From a checkpoint of a small mixture-of-experts model trained on Wikipedia.
Size: 8 layers, width 256, vocabulary 8192, 42.1M parameters.
Experts: 128 experts in each of 4 layers, 128 tanh GELU neurons an expert, 8 picks a token, a softmax router.
Training: a variant of Adam for the experts, 979M tokens, 6122 steps.
Below are experts of layer 2 (counted from 0) of a mixture-of-experts language model. Rows are named router (the router's row for the expert), up (a neuron's input weights, with its number) and show model dimensions 0-255. Each number is 500 + 50 x the weight over its row's rms, rounded and kept within 0 to 999. Numbers have three digits each.
After each expert's rows: a language model's description of what the expert responds to. This comes from a sample of Wikipedia text that the model never trained on.

# expert 37
router:484470499490449522568490456507515487611584472571584462546461506586569470580471510399574472416444536582575488508501606486609540521546472482580529500450543514492468515508481464532595507500447412528509575492521558472490494462513481589478471590564537517573507514528522451469559556444491439461570470459502450459498460520558462531430543491515433625540478599513507502528527515554458440457486409547444525534595450441469563560547525512563462469481554383509483447593502517520518545486421510449388505512466533478503543522621546442416422524546524439439498544546450547530458437421548520504589547462504442535511498513380498431462468443412533518452443439575472501505540532568484452606506525471519512483577465524515453483504505525509572351489495470432448512424523547479555581523517439
up1:435513524433446541472542410488469449531506471455513508537507527558512510601550546553517544494493492487461505376555509522503490536583492577499535496517548504556516443472428475460536436540438503440593542589442636448504495437488458482495447446417380415474519586429544523580476459497544420476494466492514492553547461510487425572518532514496495548540499453479536463526447489578502521541443476505507533364421486491503364465552456540413463448514458477518501421462521478485504567522514528549528489459482514526464515503463503521496578441523582524510531411479535526449458509486543515353489519577530508393343510503509523415489538628524415336555594468553436509453441466527476472529558506541410514467458453455517469396470561533533452527508518537467506457483408475585451496553488524
It responds to: Name particles, foreign pieces. Name parts after Van or de, capitalized foreign-name starts and non-Latin script bytes, such as Van De-usen, Van Den, Ka, Ak.

# expert 56
router:482527518459452499337607449475430512452552485521526419447481597505410507389444534428453510487493477526531580501583530437535534535440528413439557476473463546498468521486508472536476485535466522452542409518516462436536447495523469520578598432424521529460493588493519584462539519554433490505613482455538384534513507414558602528497443507533442553569503547510592566520518475534541522568522536462539542565482532410516461484605551496395437508424497415528543516377484598463524450457588489513429492514497494571453503487489588541539513531488469444509522483474468503442490477452517500488553506446473575546545466453471445557519553433522565540542428480512553380510497479499463524453513421452444485587405511488502483480477486482516406529471520596582440569519402455557461491525455455
up1:526537565503559505545622567482446404511447469552442528523512594471498537477477499574441600557489503537564460532436616506514493384417559496514465527487489435524448346411511565472545498520465543532475494505458452530523482569464614432478447589485522367549496545427461443498454514539532491504474526466431446496447486533553566510479519488455520522465463357377523476492410565523495516479570488486516592473382467445535555480532545546581431546539463469439439512513438503530558507492519516395447493546487544511535486474483480546547511550481502582604493611491478496482484547538431506551493502492445494504555472461527512496524483534503519509503490528450400489605496540546542431495575495538513532482562519517532486508450461416460428539498539512521478369454567587470452542499648545
It responds to: Pieces after onset clusters. Word pieces after short onsets like bl, st, sp, t (bl-amed, st-rat-a, bl-ank-et), plus adverbs like often, later, very.

# expert 5
router:449569492439482528458505516522497494599468435543534536432540531532476586542454461577482547529502516488514539486563451540648447547501532469487504461483453514555512581496533504485516534601557443438522457480490611415496426465438432463572474485501452545418516543485426551442453492581446571385571383468423501596484570461569565509497543413479445454385490477454552560452497532533514535510514425543513494497494553432548467525454455577457561542438497536552446426426547533506464556610455553559526445516561559449492458508492530522464496445511508564467484544542478439439496533438526627473517470449525493603611451492537532488488549404464473449535479525559530432479572446527532491479481448519428437560505457440500510492426492557532566516487480508559374573550472468508449437426585476
up3:489403567518437462449553518462570536444489595611588533461442446472510524458436594478553509492523471527493516503480500392525537496506512423466590443472532457486490535586507516531554474468459601599556601543537525513498477519437496515410477468534480504479532524539450390487433501488485459534446488601577567451518497556518538578365479542484537628451538358528421434467456495482498517550500488461518498449471529521519551517502577520525474543451604568517507526533510507507464569453463406505425636452492558470540503556528500533486568483373539409469488621502636489477473520506492456494403441420491517447450420523517523445488478534426521396469532519481453481490547494407559510525558512498548465502529421468523581460519457520494466492520530463469474413491496544600484544483474487
It responds to: Sentence openers, company suffixes. Sentence-initial words after a full stop (However, This, It, In), name suffixes like Jr, Inc, Ltd, and digits in numeric table cells.

# expert 53
router:496538511516556494475477523548562494632452467442495539500477420452554445531472463444541512498518467468528526478455537537494542537482471542603513558507477440495559510486543430476493600447499604465455535527493584459573494517487480574516501561401472458581461461464485536502550451431501529567483618559427649389482460563534371515466611435531465481532551531513476458467543459429501568406440466535492513452543491572452432439487489403542534460506524539517534531613574521590422530518525488525455443567480628481467440492488618574474510396484516523536537530476486554571514600512421528498467513476466490466501472547504535443481471538582504475459581500407542573488492573503482505496509456535484500448486425579487401486543527475437540535495535424401449499532476593463406453524466513
up3:474479559610515508426498479417461491513437569490521578567602543477450570416451502517588477535563501408494475450504534479481617469412457552579557559607486478533457509561503488482547519489518548532490492514538570542494518512538503597495539523490426570536563393488514507575459554507552485541597452637439504581578414508516406480550445485468500515447531438436496502544484500486508554457598525517499558585476468454461492445515485463405414503531516520505556470502553532530496618530500549443533527484438518482547532454443518577416377467648542557600472544433500498568478506459498519516588499498525547523423434468587529553506500605497561478597444546453506516557488537538516468463504478513425549455514432603536444511496502435514474539578465557483449471564496563551503487510514498
It responds to: Foreign name consonant pieces. Early consonant fragments of non-English names, especially Turkic, Slavic, Indian and Arabic, such as İbrahim, Nizhny, Viktor, Vikas, Gavril, Bh, Kh.

# expert 31
router:466590499449522522504466488468484439482518435466517543563513502552570429500442482468513581476376570450604477462602552566510566526506549446427478490435469483555517413553556369484490563494404407594467437505516564447563454624504434492488588488525544465473521538487499578544560568563480399418492569509538496558478491515548531519510617450472463591503560560516499472580506522395502519505588542549598508604549535535433506487478530493469427404510384439482440481509535500411430456496540478485468407525519514449503467527509554511504482563567466443429503464529497532577528472434452492518552460455522417516490583457509581578532514473562541545466557496500500467507496527537437564541458415563537506534482489561426438463537544532444487541454494517454447487496596484546451417484535518
up1:481504542504510516482373454529420558540492506517611510532404540496490512491462440477591527480570415492446557458519585592499449538582645459564441436493388440479454458481495465572404576426503514482466450541449574500400446511567476539439472489424465477555391524464536490674528542476492515459434508536505514505417458589466539508414485527490481502530451489463514467604409502456521579518488482513593511539456433449524508517470534495472472430565521464557478554477525416525492519544495454439548443392449611520475518513511565500458456474502530526510537491532542504432461384455512476517461514508534532494416469480477529457518532505472445510514434450515535512510500548528532469606485516504492428474434518589472475435532493541519495519503402583436514537614466528499468623560483599
It responds to: Numbers and table pieces. Single digits, "the" and short pieces in election and sports tables, and word pieces after N, t, Turn, such as Turn-p-ike, −7.1.

# expert 60
router:549449524527491477562559483537422533477491488470489442431456517524508510547450521519546443520412548481541561547484570526495563596546478532526409478471497481576604439463523548507501476482396455475436492527478458491616489463405492509616589527425478426548597572422539520462513570430490500452559435455551442476589473578521553442470481422464527459549550581458500522541427494530451587430504505603516457588553466502443539468485465507577466509489477511534515428532547428567498523492532441469483524522513516524494553491512497414488411558503440569462578567593482484577503447471497518530526551485499511515555482489485575580488475496472519534552491469596513531494483494614421543519512477477513586572461362575502493493484544516535467303493520575448371572494469567528465523519547509
up1:468430514522486542499547376419489456510541473505589394417502555534516489401502482376488528479501467561547535485489514452471551499522501426514590376568644567510494480551451449438476431463497540593386475534524598524534552549478487567516372491514516528473472476530482537481427566514512526532525581547443521391509433454546479516464543501563471552532548514502558486528502508464515464563505478448436462458492555533481486456582571489427510514471543500497522487479481520528394595472507624528363566524535619550520437440455518480500559486489467494516485455475611446491509533465458475513550545418432451536559552576498505583518493425438528460495479516505457469457452582481467467509560492471543477459540522473448519547456389427482438583515465511505429573597474410510517435452509475
It responds to: The word and, K- names. The conjunction and or & joining names and phrases, plus name pieces after initials K, Y, M, such as K-rik-is, Y-oko-hama.

# expert 20
router:504476493469441588488449510451530426510499440476472586527465518521542502567587485570503530500543442459545530528539550487493516472544450407512477550520482503425579475522531558474470392451492409479543588500568607497465456500532473473436522484583572460438491470455516447491522513509516528440462593506434499466480589551491445451535555510495437454498384404450422457407442632469516500477407499540438517461380507558502542446431465510414448490542538494567474500461509431485538592505428585535476473500487418499497587523541460537428496466574549546531494516530538488531508471471467559452500497558374430508484507498446505548575494554424415532407557568569387574523513439483638560435500539501462567504508580570461536528513505550438551529445438487446520494500523420450444562539563546
up0:542510571570419514514457510498462452563541483511481451502447406610455515500492434499436526501494509449467411558530528484489445472564499523480620549548603549502492460424534479592514487539473548477496511492508486494454460465551539621508587405457498438459439541566551508451478621487471469529504495505472505536512485549447463530523549459550498373503549517464422480487437463349501513405575498505452484466486566498534502546468554500531531505532434546598560562482530587490466503584527468477498460569505489445488550431611528482432539435452506573459504505606589490518608450410472426545476507495532528474544535447546518388510486522544397553508429488525459604530540499551577458500483405466529482420353455414483492521629474599491477511507512473469472534479539476518555500493548503
It responds to: Places and regions. Country, continent and place-name words and their endings in geography or census text, such as America, Zealand, Arab-ian, Son-ora.

# expert 48
router:489503510431523476480531458504416451471477484520554406442539489528512510480490524565439470452529529543464528535564609455580514524474526460471528513535415554531491467449487479585523453530532463472465424606534452465517416475534515515592559378533508505474592588481551588524568549478435490528578528436486440505538532486605572532511502506533450549489435571542581523535535518572496518536534470464543550586494469467495550440487475472341434461434483469570460460375429590482502513416534525476394499562586493504510529502575564545449473510438400473499564492472443491465552437535513503483599442494457486493497497516401529491468609429493503541526405512511519473478568449576472515470512495479504554638446534509474476492418495567524524437405513528612426583540524379530491458507488484
up2:497559504454545514536468490435569407501590493431579492489367467466479513523525541451434445531503501499480580470480526529380486547572504482533480441539519507463440539518549435436529564493506512514547542541555443562530552522496447458529483554510546514573470538448535542575533534558626510589491450527581494544436480550504540531469484472508560565520497539556597454481491395379440614475526469511465544420491506482474522467478592471565495498461495517560533550537469473441472463420471460424588452461503468529440467428481532448474510508465501537447529500472548475542384501400428454454471544421590537456431427480494444515590562539549494525515557605509555478548557548532429524539474515517408538477440498514509591422550519573583409419513513471486471504529457550573433553537397373
It responds to: Given names and R-, St words. Common first names and saints, like Robert, Edward, Scott, Patrick, and word pieces after R, St, Sh in place names.

# expert 24
router:488520515446437552459605596470483520554560471553494575485513520406521467458456552325551516553508459406484595439488516552591471556447529551605449587513463439463517584487523425469495560461502440501514421492538509524526497492513536543618487492496513569589459508440447550559552478523448529483502548550545534550529489503506464535524545442471522579483550543446607544623518524475530542556564525457470557521571517458508428437593571509518441535449543555442544479581533552583483552531469425529496472564478534561521415521510521526449491520567460549460593468500444525478518533463447467521523511464487555570468518562507537505450510420506557508465410466478512417516504573600544470352531425507465489466457466598504467511469494500534448541481467436418457434491484457603455391477462540
up1:474533493508502492557547414502463517450579559506518499557516419554551542394432529561507534495409562569452438471492509478466494445467640495489548485538557492499520331554512429471489479486566512516542458541505422451475490584538550537473459503461420529453546465552494500467492548550442534516546416447521525459579473448576543531579421487476430503486542512534473431546453501543521496536482414453562482494432512545478417435493660443534540490501470536503628492510542490460558510397535564535543452540554489428554419503420475598391613482470464463583444508529499460470569492423562439450510544559497427538434505536451466504532447488425420519454506547478405485455444476374574492518545537377495514455512448493505493574451484528413456497482507527474552509535518446546441477497489486
It responds to: Sports tables and standings. Pipes, numbers and heading words in league tables and sports stats, like relegation, promoted, Goals, GK, plus some sentence fillers.

# expert 55
router:512598489427502543502489551436440517425435481506478478515479510511385548394554567517478528473557490534473497503596531490488504468421516389439517556566479513513488477405537476561453448498610473531553381522502456397475509580496501484538580381503539536434535524481450532509489472529493577434497472495529426416560506477498532480553440526502501501506460521528517616439502413550524471624522522506573556451488553508591447423507489482356511527558389459546465532434547604403433534461554531531522504553546523483436463503436510520583500487458373497571496507511507477506479349502492513461551455562398500506609485535556464513571548480539440517514490518479507469488536496496500489446517511406455459542521618464537539526413494507451456511426432550533486568523433442475444453520491502
up6:539491498477454447498433528485620521482547548488492548542556471514486545575428527586468438474554518499432564501479508505532618505439554550516500347594499504526507555571488498453471443515436464530573600551503533516472469620473456507463394456481479392421443524477468520490427527515486476460556528535532556518489548544590583481500590477494539432383513378447405497528532524433524572557455509523479462470529426486419492493572451492470486451549600591489462511502418499531507517543390485520440387444490464574530471430532476490522417470530503617424454521472516473475547562523533565529429439542561574455510449504530509576525485576497528517480496479470539456486490500457494441486583505586464435461490502481477460585453578575571526549425549463453478507502603452474466547421533499
It responds to: Digits in numbers. Digits inside numbers, percentages and coordinates in tables, and some word endings such as grack-le and store-ys.

# expert 2
router:504459490548504469507595454469432547447511458435518419490508593469437595544550534350552477500430521559540483522559544545556564475479447509467463565488530564564517435452495511495519484551442417466535474537553582479515350488503512495582575521537467444632481570455435562493558464540481506434570515402577519611526521507590514485513578438462417612505439514432574509573479554554528444517487507525522544537539471477544508591418488468443473480450518541484460513439426518513547447541460575473450500513553485502499462569511538423483512570553536429496540443478493506447589515464463533440508486476446502468519455463452551577550601455463467577516557523529559480484503480568488470493472372453588509535509466522436486449454524560514512399456498596495364545527469492609492481485531491
up1:548499530549591378501492519399611506485479515462468536535448592499468531451448496477546368424529444545552534416462496522425495449538449522516501497479575500464450430581492536429537470559455477587560529458534557580553589522534455523469490479530424537396572496461606535477574443496560482547486427536404517454518545421526499503440520540569491546540482363519485424513546515496544437529459545450563417549481504493518538553487484513500537444566412513521509635432487483436472544493619532473431525440425448544578587574444453500525447570462518523525467460511489511545471477567473518488393464458468508458430531543571485561446514394495540502472490616527502530423454546547536493533546513520404484525529475485518488537501470475606477494530479554556570460499510407449425531526483513
It responds to: Foreign-name word pieces. Word pieces inside foreign or unusual names and terms, often after a capital G or P, such as G-ules, G-ym, P-or-ra.

# expert 32
router:516517497516483494473543588426403539481508501475573515415576464495480618373575512548387610518515418498494455512473427540473447508503569474419494492510472547500544502514489469521462521517572598430473475562552496434519512471536551463532559476475578507522393517586380601494509508534466576504576545411462490463494519490538539539512499535569447495516421451451557461464545512456533503577523533403498582489407572535517552477501446450435475516483570617473471561396497570464459543497502489558493531518549463504501459490496453558532478504421488563505560443465538439477471492601461464535489443500435515518448521441537543477511489558570553540590475460472558424471497546520501524362522390499528426515467607522462523445538496494464511579470532526469421436572501421561376428506508551
up1:506601575518418422502468412507448532443539575542511491425550490464393536464490537560457535520533597476556527548527542570521520436533460527542475398464520473478474464519474462421554471433482428525530525543573537554459487477588457628573445469489541381471451554549507462545536485499528502473522595472526449487512428573441525519508506539559559468501441423546504563433546510577439555476507482532463416496504440540410484443486557452533464427436498582472485490494521438528588510502387461505418505476454474387481484435593512490600515367519407552494474430532432457512574484525506435502481517525460437510443551454579488551524460572529459479550575480512434555508436474490406538467571477456437508499549422627447460494516521486570544540504508445573437497566485433556456497515502548
It responds to: Continuations of short stems. Word pieces continuing a stem that looks like a common word (was-te, be-an, is-ol-ate), plus having, many, numerous, been.